Weights of a small mixture-of-experts language model, trained from scratch on English Wikipedia: 48 experts in each of 13 layers.
Below are experts of layer 5 (counted from 0) of a mixture-of-experts language model. Rows are named router (the router's row for the expert), up (a neuron's input weights, with its number) and show model dimensions 0-127. Each number is 128 + 32 x the weight over its row's rms, rounded and kept within 0 to 255. Numbers have three digits each.
Before each expert's rows: "gets" lists some tokens that make up at least twice as much of what it gets as of all text. This comes from a sample of Wikipedia text that the model never trained on. Tokens count by the router's weight.

# expert 35
gets: "e", "el", "ul", "l", "z", "é"
router:125081131110151109174125109128139080177105170132144153172167145149081121114122146118072143138176137091161174081119058086132150115119104189120162154091140128112202094157132171181151100092137116164136138136109156172131097190136138145110127116114154163114083115121170165135117189102144124120133108122129100130051106073059168149120132095194051152109114061125093106143139085107148100183093
up4:096092162149099107171178167118161096126189193126149125160117144085126103132156186147141136177159130100144153120143098091132129112098134173157117131126142087079079212133142163107092188147163156107131086130128149124142126128182111173180108094120203170111037125147146134139162166155161114140140135127142076183125088099109095135088127128166143089075139106183150107159192129135113148065139
up5:059098121074137116113095100131182095124155195165035118112117161119111147137165129150124136121093096094145127097121158129139100117166125156101140119166121100182140125224146148120086234140178131154131152159165127165097156049131126125122136113187130102118053163172181126096126151103110103136129152100073131163161110112116143117205163146137089116089120140128108107116169124147106150136117
up6:132073141161103122177131092159186122138172141163129135117156152162140106104112099130154151141133156141140111048117108122104120087092149125111099137159105152123124131107170130217140120099097086145151167103105124196129169157161131150164127071203138066181154105169068126077068153153113097122092123080136101108118172159126127117188141126176146069128130134115094119061145080124181057118150
up7:131095172115154113096074088065160104195123145085085114130163167141132090119113118118129184149139155098143111121089059063126150117123129113146190105070112148166092185104146130170097157140074119157214128129096148110097150140067117144186158064115095087139138127090119136157161183111142170095106126131093079146110126124097172136060154100103114123158170100142110136134083140090159127168101
up8:097133121119090085156148150122185084151121201116159168144106129153113138085177134134092126088198146086120115099092133100171159114174071153200155102159174106108161085141167150122159099154075108125119105213127125151059102096086104138128180107143177089116129147163169144103125166112105110154145106109120130161097111130130210148095207094127087140147113141145154113102107080095165139109111
up9:204065140134171103077098129155162115138095157127129162115135117123162129089136140059104108163182155138120157103074149160060144167112118075130155087107168123131099115138102105154111145177183170167158113128125151173097046097074211143125123133157058165095114209119069144084153124073106140121154155144141127131112114154152181125134146179131092110085105121118135113100098127133113143150129
up10:088147140153159152116132169158112136159066123176157194165125119162098135113110156120128123176144171134124132117110135072143096112170063133082112106096123145147074122145160184105141114099145091141149062131159153100186093103152095160090169112142071171102062153121130186136150193118157138094102098103120087127128117071065158119128164081180139110141153146121083153088141094061100072121162
up11:137087164132117137151092161105084099157206147165105158164172115162147157121153130112082141115147114168090110128136121093182083142105134083099173118049002091161117142139124116141084106038107091086129148066131082126113142127102116112111135129185113129063171144113142193122078142120144140129155083126132120142068157119078128066131098101138120111166127131115163145132125137089124107122129
up12:141095153091142112119109166125140099133158186089165163119128093090124116098132157139125162095137123120201107122112136094195138182122116175101159078155125151172146098165215169135122093155086193066106130122121186122112132086124108120107146111089148175093097103148170153191089175090179115166161124092079165140101164076110114142122155170137091104104107084098107133140091158067173131157139
up13:143172124118061160164131107135172052103105182172137132182195145159167164128118105126139072157155189158171115159103180200123102086103154118158105124134071145068116127141148167120114137178142127091164166165142150169169131146108157170157080100150089110143131149192127139134126134118131110157190120148102166086055111142148096130122141126102056108115152118158162153116140094152178124140089
up14:117114187138089101082140152189149131162126178130139141117196144184124149176176106114103165140110084088163171089123078134111181166097124119137171130129141114158202187133165132127113143101128045147129102149092122164137147203150165136067149113136100129105071117169109109112100077110162159168107088115127081161138120154122162122077121067166131104152157088141147117185097104113172117152161
up15:137138140193152113087121170127109117196138162086121117128104094142141138189164181182151132110137103087148144064110122093145148124073188180092142157096127150140172117113159168121122136140100141142109119108117086113159106098113175146056109138130185146179186196140119104133092145131166159149091117119108101101038139192121128184056116113176128121090142164133133103131132183185129147100122
up16:109068147160078148170122148101150135196147176124104175102156133155115118129133065130109112151119064144120139095116145133109131174116159171150210172157109132129194184103135094083099074085143102167131169103077164224124169100096129097115102154173133139131057109110141115142145098115128093160105094122148138113106150166072122158169092153138111154135165129148148112201111124146113069106105
up17:144104100140172124159098121156120159157107129105098190135158103144107160098127161115135140150137112135168149092172196095174113100080172149193173147137169158125137170136124109105164102156126068162140106099084151145158157204131109174108095150196142142141148110126172135122174129102175113144106124126152127101130121161071113096178099198093043181128114084062105189148135106105109107076127
up18:103060140154159119112144168166154091153156122119137068168157145121135137107072093164148132167154143097152170109095113113138130134145063139137134160158071110139156096112184175117129107136097149179142083093141124090131120217124155100168113113153106153125116177133153176163146197099171139077062080113092129152213071156180129165111169083136099158156139160095147138174111123138171124124116
up19:167130064133152112089157149096138123163127176120114101073099123163122110107106133118117126179152172146174079128140123083132125115088209153125156063083111136154166100120168170124148171135081145161114130104140155159164173110132166102156138127061117179143150135123196138119116146126107126144148049222115163146143187068137160087148095159129097187124141110118097077124178091097160112158126

# expert 9
gets: "s", "y", "in", "on", "er", "or"
router:105097138159151069206108136162175084160080123109121128158152154156119136108194170143119117091181162092153107106124133096110128124118127153108090120143124164161106181147059084154158106143154107161136124098131127124156086122065162116130120054140117145099132139183159173106098182156102113109158111133082124139085144162070131165176161092234114096094078098129171105164159116122095089134115
up1:093080168124137105118061085172127117222121110157169155119107079158174136126185150119136111097115124122116113099087133157092111087125140118091153089213132120092143133108087057107109119154119106091137141124127111098146176103068134120085110129172145203092108155171090179125078156143078133079113114116066180132097114104157093142144149131166108131084091195071150101120142152144122104116137
up2:102117189100077118134114182174157115105200169130064155053113111139116175069119099110135130113126084060196117121149149115124131139129119154173083157188071154142124117124128128176116098082170084159111149107101100117190115133145095106124139043186129093143097142128095044157127128170161140151103114136154142163112134157109151171139114118154134095123071147136128122089114149138123074093101
up3:122117117147088171178145125166105086137153070051094123146101112090124178135166121070102194105135081116171095097216102131107119108121147156119111119138140078162141130108131133117110159163150140159106159044136091141131150115108029123121138117132105084111059185097133181064098179152101131159131144139120153130106123140157144097136139084103107110140095093133070176126121065143104159105105
up4:083137102159118198136120185123141058115135138129081120161158149142046137131179192138092155090160102130098125094121132132110146150077125125134101103100127059132116204111133123153129165125132136157078147113157097144066120108116157134133182127149148185105135184153165154123139208132128102155104180111127125109118129198099149219101068177103114131089114152144131177124154106177098136118139
up5:093121067108097125164118125130096140121127136181151121159090109147186151098162155189174067101122126157095135128150095121138123112112160102118147123123145125125114106151067115138159085175171218131121068077156148128116110152110097188069177144104100159155157141157129149184131145123093196160116068145105109191124123171098159127174151130122116084046153148056114160089148121111154119089113
up6:101052118174118172159095099117140113109171091117113137110176095167126157064079058125100142109148107115133125153158145123117128153121178157151073126135176153118123139142121104102194185140199081099165098131138199149124174080145180088119137086123124142116135127137102115113067077153121120128129156106102151170107101202159085166186158174142062136096157128067141117150139121123100168144135
up7:125105111127139173144137146186130058139181161155170150149148148105149153156116147128106149123121074189125100123073212111172136114130138104101101170156142120114104145161123133151169149134095066138144111112122151100168137058120069094139131182167071122091177157112138123104145175162088149118052063113096162131072151111057127112143123121119137090178167139098075104186127124158134103097084
up8:087148138157119152171130122115157080158122151153096186182142055130176154104125088103061155113135122107099157184161143093150171142124116107133097123111112092112147073109111124182174112185176102058144170118104105133167072109124104098112143089087108162085136094138063129149147150192108169146073075150102156082146122136142129139121165076104091134105140116033136085127086139138137146118124
up9:137172145135169132135058141096102141111154112152099139118171184120127138136158140117076107148091097114144106104155103165115194102169127099057084133090151209128120108102188142181120141174120122160127167101122053179143080164123142143118154091152097212126105191075161159091126173129137121077148159151169153136128163131129177135101140107150122087146102140134133152051105131153120095185142
up10:142151123149210126128160163111153111172190131148122103117146134186151082109143151147170135159178144153113135131171086154111134104119200026114114151105124139123081090205161140112113119080150155151094175097156082133123098143148112199133133115126148090110099133149079158134120203197098127108105103166138095134154166078120125123111152095104120092120149138109101127034105087169140129140147
up11:141122156114158126146115158113171058066134120082072094128128124137100136161160142186086112079143098118103128083122126117099169196161168158136087174128147083130095137146097094154101136118140072102083117106126116129137124118055134133058095122107088108089164160157129116065158119139156142181112155121045197132105129133080119112125076152158143039130158144144185121125163085130130171108153
up12:071078196198122106081126122167142099111130152137106113110166017122153140137131173157067132126139171151145144133121147086121120113134096091118134127120152079086130137110095157204142123123109088127202156152121135117129110150118150106162150126120116141095072167130151102175143180136180181091138160128074144099132188063167103127108091167099079064098139135102134142146177108129109097111091
up13:152129116166106142144139101164091147099120127105112113133098166098163161092114184138106109135157123130103154092053083133075123144074154104137082126092099093120083096092107048116166124136070167124115144117168101086156151151125129075080121154119128191156104141157094119136140104122155157153207106166093140165194077156112105093113161135089109155094116180190197142145133084074173145140093
up14:123126136138144077108118118108068125121153128091105075121142123163152172115092168125190099142125085085201106156145153097105168092146111143115164154135086095207124091160161132101156193104090145111117121162159092138169118166090044145122105118099125091145088138140146093100115153153121126161121094165108107185137115204144144162089111077153068087118072100148151081147177174175158124144102
up15:142152137111150139116144146210120136148138122056159151135113148123133083137152126129148098120202157166140097137142122089142116098093147164124114109191132163196084150136153104120145145155155083159128072157149173200100140186125128049153092142102125158123089147131160198095050098150151144130144150200149082139098178159122152111085122164078148108107126186140094087123139102134151100087088
up16:083145134126084095169099148093056101141115077056112155060149122103195152148098147118121103063153182097194160129122125117121162151127085143131147159134059139067104142137123159202070161100092106107113093094182136148154146100070152127120100144151079162075151102102111147189111119136107084146126107131105142120163131113103124156193092136140124104115084168157149120195116119146130139121156

# expert 15
gets: "t", "d", "f", "th", "er", "w"
router:098139131108165085187075162159189089079125124052140113186203155104154137133129151078133135078165131088138129139162106057120134088128142158110122204121196135117158117134138130121142108089198091149156162119129137145155147118077066165109088113104105098151145125178141166106149137159197138122128116116124127136071113106111162128139195067185102099102100118139125107149130108093104127166092
up2:099136168121121130060069123115146105129137103081097136131076154166173178145196161101126111135192114122131150112100102043148135156126134164118167138122125132133124176086111126118140151152132103072098105151128175186142212135096163143140118087105114132138196130163154074108110152111141122163143039119129117129152137124152098166054189133104119125071145134184103135078111076112128069129149
up3:165131141084111133124123141064141111136152146166147152129130089103102182166134162135154122167141138164091070122152129126127148121131159121128107094173126156099141091056164134125104112086138122116170156134134178219168069022098124114112196101106160060111173079131148095112122159126104128129131136065146080147188137101122181178123086115174110106101108131128132172120125121075189126169105
up4:113138109091137107133125142177128133100064166159124108086099154167195054134068126153107130078137102166174077119147167136085095114119105106083151102153146125136155121066139116140079133065114086142129092106113153117109171099054090130148108175142115124115145101076170139135111160172154166185168082197143121135157160112080166076164091103133113136087141182102165102087160157177139128130128
up5:098077127084144106136124133141127122155115048102080129152100205118182161120112128131114092062109075192104161124113058073109159131089147088121135126140137151120146115131115136107179118117177118128123125087099115159134100124098104115125145137124103189146108114145130166109139076187143124135147116058143112164151109148157127172124122073101113152127058120077169134181098113137237094191111
up6:129160166128080117200115110162158100123076150106139121125136165098204137130127083086091129167158158173102055141108103141114161135113097154136165088123156125123165114177118146112153085129108160102111082180165121130127110093156152116100126116164079122096147120169201168171153123072142120115063098164171143177149147104142112131119190069130097132074121126125157120140103172071097069053131
up7:101093111149171138101084142203137160053116134119152197131130147105167107071157117144158043164132112091168054141119150108100123124124121130130103109155143138063043152160126100157135118157166119103087103128154168120122113164127136104141132153112121186166114123170104176133128133089167178130190079119107145135173054142140191140108155185104115172132113128098124122109076090090123142126090
up8:083160151119144200103084098111100141119088077103155087105174132122149148084167182094117069110156149104156142097141137071117119055154164155132133132174090100148100101090184107196129071145126124125194106178159118116138119169116146137080119121122147132152080178163127110084167166161086110106175098163154076115122153121133122137153155102132088134101159196174129062166157154107086136133145
up9:125172097159096143120194140112191090114142121113132166145172214146090139108105140159140107100082141092163146109126161121052078171133134126148154153110179081148109103087139087148170103072137085169150135105129080184143164130071102100085160101072131130140098182103102115132205128159165136132146127133157114128156077169118107165143095066154158128143141152169128118165144057141155163123104
up10:152151118094151094140091167112146085110120154058147091158135129125142135189102119152137109119133170100182204221162138094083093109162139152129119134128159134093117171121141116103131085110146078149120148106145139145085133170087107095120100143070155131133137155150048152095128138157172121190113106158056128210053122105150130052107134138106093077133082119170107125153146102117133158145132
up11:115089117173112163158154128099169121158110162064128101140180169158166114126154106133157150134142133096060115122126128119143140107194088126097159149157113139132101206101082139151123065146109200109166145127181130078154167136078154160122121159108119140093155196118184171090167185121130166125141161097125115114122128106134080065162130094138166061157116221113122095129161166119147149125095
up12:125085152112186147161116156173168186171111129140153132142101096070195058156124148131104106139085083079138150191105114099073133125127132120179123122168132128180120166107182117137140059173140133130166173088180130128085114116119122117122102101107102109146106086087133136076113124130119119159135112139048147224137058111148187096104131106128140125140144169152115108126125200141142130168097
up13:172118097104182136116119135130155124096093179119122153135097147111053112092128152143150048129196140121111126120152145110121127128154092144148153117098156164185107159141108083137128092139090118115129122157086093163124113127050137153178196118155093201150120111181089161135174201093119133145135157038115114137087092129166122129119164058155112139084119128077143198137106165110134092092141
up14:115112141099142140137150163180165109118136131094093128120160145144167128155194143131163118109183104115150149074223148142157091103126106090214130132116204187112121142128110091112133135131085096083184112107128085144182133114096092104087096129140160051096091116119123148139116057121134161126072147101122121107124071122159162157128127148152040099179110163111146136137103124088093162120078
up15:092112150183113148115107131094144177061115156115119148143148133181153098144127182060121047097118076067166075170150106105129074091094143117069162133126166056064103153099106104120116171164118094099110176157097179113082150156114145113120135118155155130160167104134135117174180143116161133087124146099139102159096163139062111135083152149141100124090172138157134134149174118153120181089116
up16:130094101106132097075129146155144106109153146114117155143173075143145148179159186082148155175178163135131183099121189085121117087099112114125103153139104166131092151137171125111093113148154139113150176064088064166152165144114090226150149111149132138202102060100122119093159160146082128159144177091066153146094109139094126124108179121171114105058106167154136111108117128158125130093145
up17:091130092077141162094134119206177131152123154117106100154092125129193133080168213132140119120093115142116194090095170123097148105104153136132069194158127128096098150105119143110141171105098099196116106118147082145160114107084126127092183174148083139116144108157121120193166123120152127170098164140131097073126124179109085144068160084138103094097136171157106170131104128181154104179108